Weights of a small mixture-of-experts language model, trained from scratch on English Wikipedia.
Training: 389M tokens, 6034 steps.
Below are experts of layer 9 (counted from 0) of a mixture-of-experts language model. Rows are named router (the router's row for the expert), gate (a neuron's input weights, with its number), up (a neuron's input weights, with its number), down (a neuron's output weights, with its number) and show model dimensions 0-47. Each number is 200 + 30 x the weight over its row's rms, rounded and kept within 0 to 999.
Before each expert's rows: "raises" lists some tokens whose logits its average output raises strongly, later layers aside; "comes after" lists some tokens at least twice as common just before its tokens as in all text. This comes from a sample of Wikipedia text that the model never trained on. Tokens count by the router's weight.

# expert 5
raises: " and", "/", " and ", "–", " and the"
comes after: "\n", " | ", " |", "-", "0", "|"
router,166,238,221,215,216,202,150,211,164,155,169,209,186,191,238,270,174,209,192,139,154,204,165,264,202,223,235,205,240,212,176,204,232,169,163,220,209,250,191,179,202,188,235,203,198,153,210,223
gate0,170,182,210,167,168,186,175,164,224,188,186,197,204,188,177,197,193,201,151,174,197,222,169,177,199,184,227,162,194,166,206,195,186,109,137,178,255,216,205,249,203,190,173,257,159,148,243,234
up0,171,189,254,166,157,216,197,221,201,198,209,183,157,285,203,148,209,156,186,223,248,240,223,192,184,218,161,216,225,235,193,210,189,153,200,192,173,172,192,207,177,193,216,179,137,220,243,161
down0,214,192,210,170,184,180,204,203,186,196,155,203,160,188,151,215,186,293,185,229,260,198,159,248,184,175,200,202,194,207,232,241,250,205,156,176,165,191,219,204,205,229,206,205,205,213,185,205
gate1,143,223,228,237,248,238,205,228,195,185,195,173,197,154,198,224,188,182,225,233,198,149,146,225,231,229,197,195,186,204,182,220,198,231,215,236,214,191,234,198,210,180,190,192,224,205,186,126
up1,183,216,177,193,168,196,179,169,221,188,209,235,195,204,175,184,168,218,192,150,193,214,234,167,216,190,219,192,228,220,209,210,226,201,199,165,216,189,240,225,189,221,199,229,262,241,206,209
down1,186,214,263,223,170,201,211,205,201,190,174,166,199,221,206,116,185,227,146,175,156,229,209,237,156,215,189,210,146,242,223,190,147,185,196,224,188,173,181,187,193,194,228,156,194,166,206,209
gate2,199,202,201,223,174,152,228,225,168,185,159,166,182,150,178,209,214,203,185,243,118,178,195,187,220,197,220,250,264,186,228,180,187,140,195,264,199,211,175,190,213,197,241,182,204,171,209,194
up2,154,241,222,192,171,216,189,193,173,123,220,225,223,178,250,157,208,189,215,197,204,209,236,172,238,220,236,267,235,169,203,141,234,222,156,195,168,197,194,216,141,267,234,205,223,244,202,206
down2,241,202,243,162,233,202,210,208,228,230,235,216,191,263,205,200,220,216,238,232,211,220,214,194,226,173,127,214,206,201,220,215,229,218,162,173,198,213,160,252,249,189,189,180,218,205,168,152
gate3,167,203,171,200,238,185,151,256,164,167,193,199,176,195,165,265,229,194,200,150,208,251,232,225,233,189,183,222,210,246,220,216,182,218,203,281,165,238,169,175,162,213,151,199,233,197,192,215
up3,175,228,158,182,175,209,175,160,212,155,202,243,200,205,211,180,225,195,183,198,265,229,204,182,205,185,175,238,185,161,222,190,193,207,211,127,228,217,183,207,229,178,235,209,223,214,182,167
down3,198,188,260,198,203,232,200,155,226,155,226,173,179,196,238,215,238,237,196,165,202,177,248,254,206,223,162,211,140,219,168,218,184,243,159,193,185,213,174,256,167,231,224,218,186,142,205,188
gate4,220,204,171,217,200,226,204,193,182,166,148,186,235,174,148,245,233,173,182,252,201,211,219,220,156,165,221,219,212,232,185,226,212,181,210,176,211,186,183,155,246,158,210,210,205,184,199,178
up4,205,224,204,161,223,176,210,252,196,142,171,194,199,209,239,193,212,242,154,178,200,228,219,239,216,189,194,124,238,197,170,180,137,188,123,236,227,187,168,206,184,175,231,185,247,208,257,173
down4,169,213,150,250,198,211,235,183,236,196,238,165,183,235,238,209,207,191,191,205,200,202,143,174,184,210,193,225,203,135,188,203,220,169,213,237,189,143,230,196,211,211,230,202,279,211,203,175
gate5,148,187,176,188,174,176,150,231,198,178,207,175,205,192,207,203,177,158,213,167,195,252,212,219,231,210,221,224,215,263,191,191,140,205,212,233,205,218,199,196,175,184,168,171,205,203,227,181
up5,210,189,213,170,235,221,196,193,219,159,155,264,217,189,124,203,230,241,164,247,219,210,199,175,241,211,221,170,217,224,177,213,243,194,142,172,200,198,208,175,191,191,168,250,215,172,189,181
down5,206,237,213,223,192,208,210,238,246,221,207,263,188,202,188,196,229,230,141,185,181,239,229,238,245,246,249,188,182,161,228,186,182,220,207,240,196,229,183,156,161,190,161,198,159,212,216,197
gate6,212,197,150,176,170,153,172,220,198,219,229,208,144,240,202,196,207,176,162,202,170,160,172,250,198,185,198,226,206,177,147,184,198,163,168,256,156,179,171,177,173,247,217,190,193,234,176,243
up6,205,203,211,251,177,244,196,190,204,191,196,199,208,190,191,237,228,208,197,181,204,213,214,225,263,222,206,186,200,201,195,239,190,258,202,192,181,231,206,262,167,229,234,175,155,196,221,205
down6,201,168,227,252,188,247,223,150,223,207,245,198,164,259,212,228,250,186,201,213,171,155,158,237,180,190,167,274,150,213,233,212,209,196,199,203,157,231,224,214,188,182,186,186,171,160,212,182

# expert 29
raises: "en", ".", "ed", "ig", "ag", "ow"
comes after: "\n", "\n\n", ")", " | \"", " |  |", ", \""
router,206,206,185,170,173,193,123,249,135,118,152,212,192,217,247,197,194,207,188,171,170,192,172,192,228,167,201,183,181,231,181,238,209,208,228,192,235,183,156,206,262,198,248,206,191,169,225,219
gate0,159,192,211,163,135,170,186,164,222,124,156,200,187,167,265,213,205,222,256,219,220,194,180,188,211,150,160,164,226,206,163,246,192,223,243,205,192,251,186,218,164,207,177,213,179,158,200,213
up0,228,163,239,230,175,230,221,201,157,216,231,139,132,202,179,180,164,168,148,196,193,230,210,227,224,176,236,200,182,140,190,181,239,176,232,212,160,182,166,206,156,206,174,177,219,211,187,192
down0,226,204,206,165,277,211,204,237,186,221,201,170,130,227,186,179,252,208,253,191,214,190,252,222,195,215,229,204,148,247,191,174,248,192,204,241,143,167,252,215,248,141,236,183,236,206,178,218
gate1,223,232,226,232,178,181,251,227,248,184,228,148,203,218,180,228,220,164,206,177,196,175,237,185,225,205,151,203,201,196,228,184,198,206,221,233,203,224,201,185,155,259,196,197,226,170,246,264
up1,167,182,196,234,207,208,208,207,173,136,217,252,161,194,260,180,181,231,240,234,204,289,171,233,181,185,191,162,204,192,213,203,156,164,189,201,199,206,210,206,220,152,203,186,233,192,227,208
down1,181,185,219,171,190,234,157,203,164,210,134,193,224,206,205,151,233,222,195,148,182,215,228,186,234,204,209,187,167,166,173,238,200,215,179,258,211,178,152,163,202,151,252,183,192,204,225,255
gate2,226,181,174,132,202,197,233,231,189,174,192,185,216,194,226,212,203,201,238,233,216,209,143,204,256,214,188,221,188,185,196,213,192,210,244,242,203,176,205,178,215,151,213,138,190,165,240,239
up2,216,223,202,181,187,192,157,176,255,230,165,269,193,230,221,176,157,222,165,199,216,205,171,188,176,176,209,222,189,246,201,193,179,183,172,198,206,216,222,238,216,206,160,155,174,172,220,234
down2,159,251,174,210,203,211,178,220,174,202,277,124,200,201,211,135,216,221,218,257,195,219,233,209,212,185,206,196,165,180,197,187,159,166,175,204,191,211,249,195,149,201,183,185,195,185,215,175
gate3,171,178,177,244,254,234,184,184,160,198,217,188,198,231,224,190,223,286,225,215,192,169,203,134,257,209,191,167,136,215,218,215,223,126,230,209,235,171,208,200,194,211,221,137,244,199,239,220
up3,95,151,194,203,183,194,167,195,204,196,155,187,180,208,240,240,150,204,221,176,230,179,135,215,241,227,177,188,197,194,214,207,171,175,204,196,250,154,208,233,208,183,225,172,235,162,223,236
down3,192,142,218,245,176,194,199,183,228,157,209,194,205,185,198,196,173,192,233,195,192,218,230,166,198,248,230,224,176,171,179,218,224,222,177,163,166,178,213,214,254,296,205,214,177,163,147,159
gate4,226,170,198,177,221,262,166,215,168,198,202,212,166,178,189,196,210,190,228,205,214,174,222,190,185,211,147,238,204,223,178,170,248,213,223,184,146,255,144,233,190,231,243,156,240,237,216,278
up4,190,199,219,177,154,235,152,257,188,183,270,194,193,162,240,203,174,159,188,201,193,191,214,203,210,152,173,176,134,177,185,224,178,162,231,225,162,218,187,182,161,226,216,231,200,251,227,209
down4,192,197,155,241,156,226,172,202,230,266,233,174,203,195,255,221,220,229,278,127,162,245,209,238,189,213,195,230,224,248,210,212,157,199,223,177,239,215,195,153,137,172,196,156,197,204,214,160
gate5,238,203,205,243,182,218,191,244,136,182,212,208,222,178,182,205,254,212,212,173,180,182,269,181,197,189,191,260,151,207,200,188,234,248,225,186,187,180,221,141,251,209,189,202,189,218,223,221
up5,164,191,252,211,220,180,162,165,222,222,199,197,191,170,166,187,177,204,198,196,227,208,172,208,141,231,224,211,240,192,171,233,190,207,191,243,210,189,232,118,151,159,221,217,172,179,190,133
down5,194,239,189,146,181,189,173,148,200,211,183,133,211,190,158,178,174,178,238,208,175,217,186,193,181,175,154,182,236,200,203,209,200,161,163,211,212,230,201,192,191,202,201,203,221,214,157,201
gate6,250,176,146,173,221,233,245,193,198,213,223,156,224,174,184,190,239,174,205,187,182,204,216,212,176,159,212,219,200,186,224,188,229,212,200,224,192,212,229,174,154,217,235,236,203,195,267,191
up6,155,218,140,179,187,204,217,238,144,206,233,166,198,278,216,150,218,202,197,203,185,220,164,244,226,238,270,219,188,222,215,190,151,211,225,250,160,214,204,175,159,214,256,223,179,254,153,175
down6,218,197,199,257,205,264,241,124,212,247,126,182,283,166,194,175,161,130,221,289,236,201,207,169,158,218,275,207,200,195,184,278,163,230,258,222,206,169,197,236,185,210,248,193,247,205,231,160

# expert 2
raises: ".", "A", "1", "E", "-", "C"
comes after: "\n", "\n\n", " =", "1", "0", " ("
router,163,208,214,153,153,225,161,197,171,170,144,159,164,189,206,188,189,230,180,178,229,194,200,214,189,251,193,241,198,207,198,180,215,201,222,231,231,165,159,186,212,186,248,187,209,152,270,221
gate0,194,182,210,205,162,213,172,212,130,206,163,152,166,182,153,165,213,215,191,210,196,159,151,239,205,193,165,208,147,152,167,192,248,196,179,213,227,226,115,206,237,231,218,190,183,153,210,260
up0,214,195,194,215,228,275,193,170,238,191,220,192,247,220,219,229,164,202,182,223,195,226,187,212,194,266,186,200,218,216,225,170,153,140,201,234,211,198,249,199,164,151,155,224,174,209,218,164
down0,174,210,234,137,178,177,140,227,229,188,229,245,194,216,216,192,210,180,204,142,144,248,177,187,240,176,163,197,185,189,197,184,203,185,191,193,151,186,213,226,251,213,183,238,154,193,210,222
gate1,182,186,234,182,151,194,205,198,188,179,191,173,196,202,217,198,182,238,212,203,181,200,228,244,210,201,202,279,259,272,154,206,149,180,172,171,194,191,207,212,138,148,221,186,221,157,214,177
up1,185,132,198,181,246,228,185,182,165,203,139,231,235,197,263,182,191,168,203,215,171,200,206,247,193,169,171,213,210,227,191,187,212,191,188,249,200,168,198,187,240,235,232,241,207,149,196,222
down1,234,218,185,186,231,241,209,215,172,169,176,167,186,228,159,188,217,232,232,191,154,234,177,213,209,209,246,215,193,239,161,204,210,131,190,210,244,191,153,174,154,213,233,175,173,203,199,195
gate2,223,237,219,187,172,179,151,193,192,169,169,225,191,234,196,169,171,158,244,198,177,249,212,216,177,197,224,217,211,171,214,227,187,214,226,179,196,208,221,133,235,233,258,161,286,183,204,153
up2,249,262,222,192,198,215,231,203,149,218,212,164,190,235,223,258,166,194,176,150,167,221,151,160,209,291,184,187,181,241,235,194,211,184,203,238,176,199,231,241,134,138,202,239,145,185,248,219
down2,218,239,157,233,192,221,204,219,231,217,169,234,181,203,188,261,153,185,186,201,147,184,170,187,205,217,230,229,155,181,196,157,218,175,248,134,188,205,155,238,215,173,190,150,187,179,195,195
gate3,287,208,223,240,169,239,203,173,221,181,172,213,219,168,230,208,200,227,201,197,215,198,206,146,200,223,182,224,256,200,264,175,191,269,183,188,183,182,228,207,277,154,210,205,226,193,221,177
up3,157,230,238,152,220,217,190,180,214,170,196,229,182,161,185,114,152,178,224,163,200,296,261,173,200,168,221,196,243,171,154,199,174,183,200,200,237,175,180,193,226,195,169,196,196,210,165,196
down3,204,220,219,133,219,174,238,249,165,225,169,158,160,180,203,187,164,177,206,189,217,236,219,197,217,162,159,201,226,169,203,198,152,198,209,173,208,168,173,154,149,198,169,136,200,213,185,231
gate4,231,193,140,154,145,208,171,211,182,194,168,196,210,230,242,241,194,203,174,228,169,207,246,176,173,192,161,234,184,165,172,192,231,207,242,152,247,216,192,178,221,262,198,189,230,215,196,203
up4,199,160,190,195,191,179,225,238,197,257,187,215,209,247,199,234,205,173,203,236,204,243,218,127,262,200,186,188,144,205,182,237,172,198,209,209,216,191,195,175,230,218,196,153,236,270,174,195
down4,138,201,248,174,178,235,215,184,216,159,193,205,206,215,224,259,194,175,223,222,185,133,186,218,186,225,199,175,178,253,195,159,175,206,216,227,163,179,196,182,186,221,205,233,165,183,197,209
gate5,226,219,181,210,241,174,169,221,186,175,206,190,112,217,192,195,182,142,223,222,172,175,166,158,206,190,169,234,203,219,221,197,194,171,212,191,143,208,159,206,268,167,221,167,180,182,175,167
up5,232,165,229,173,227,253,190,156,189,206,221,213,210,183,214,182,169,198,202,168,273,214,231,232,255,182,187,238,268,134,216,213,184,216,200,197,183,171,216,247,247,197,254,206,127,214,248,226
down5,202,234,192,182,206,216,168,251,241,223,193,267,172,208,181,208,218,231,175,213,200,161,179,192,210,150,160,216,221,186,166,218,210,211,211,189,141,218,203,205,175,172,218,241,213,221,221,261
gate6,166,140,228,206,219,136,183,153,183,178,202,253,198,137,194,236,188,175,194,194,209,181,163,201,260,155,189,162,160,171,194,169,169,226,201,191,237,187,164,199,177,138,182,249,210,156,181,240
up6,213,230,218,124,208,151,192,149,252,248,168,220,210,207,211,218,203,204,155,188,163,169,211,137,222,219,228,169,210,198,176,183,226,201,172,169,174,234,220,197,215,164,196,203,171,203,156,181
down6,247,154,166,157,204,172,182,198,187,206,183,150,215,201,206,146,196,263,211,224,259,225,203,162,147,200,205,196,147,234,221,191,223,170,179,159,249,229,239,155,214,204,256,160,195,150,176,219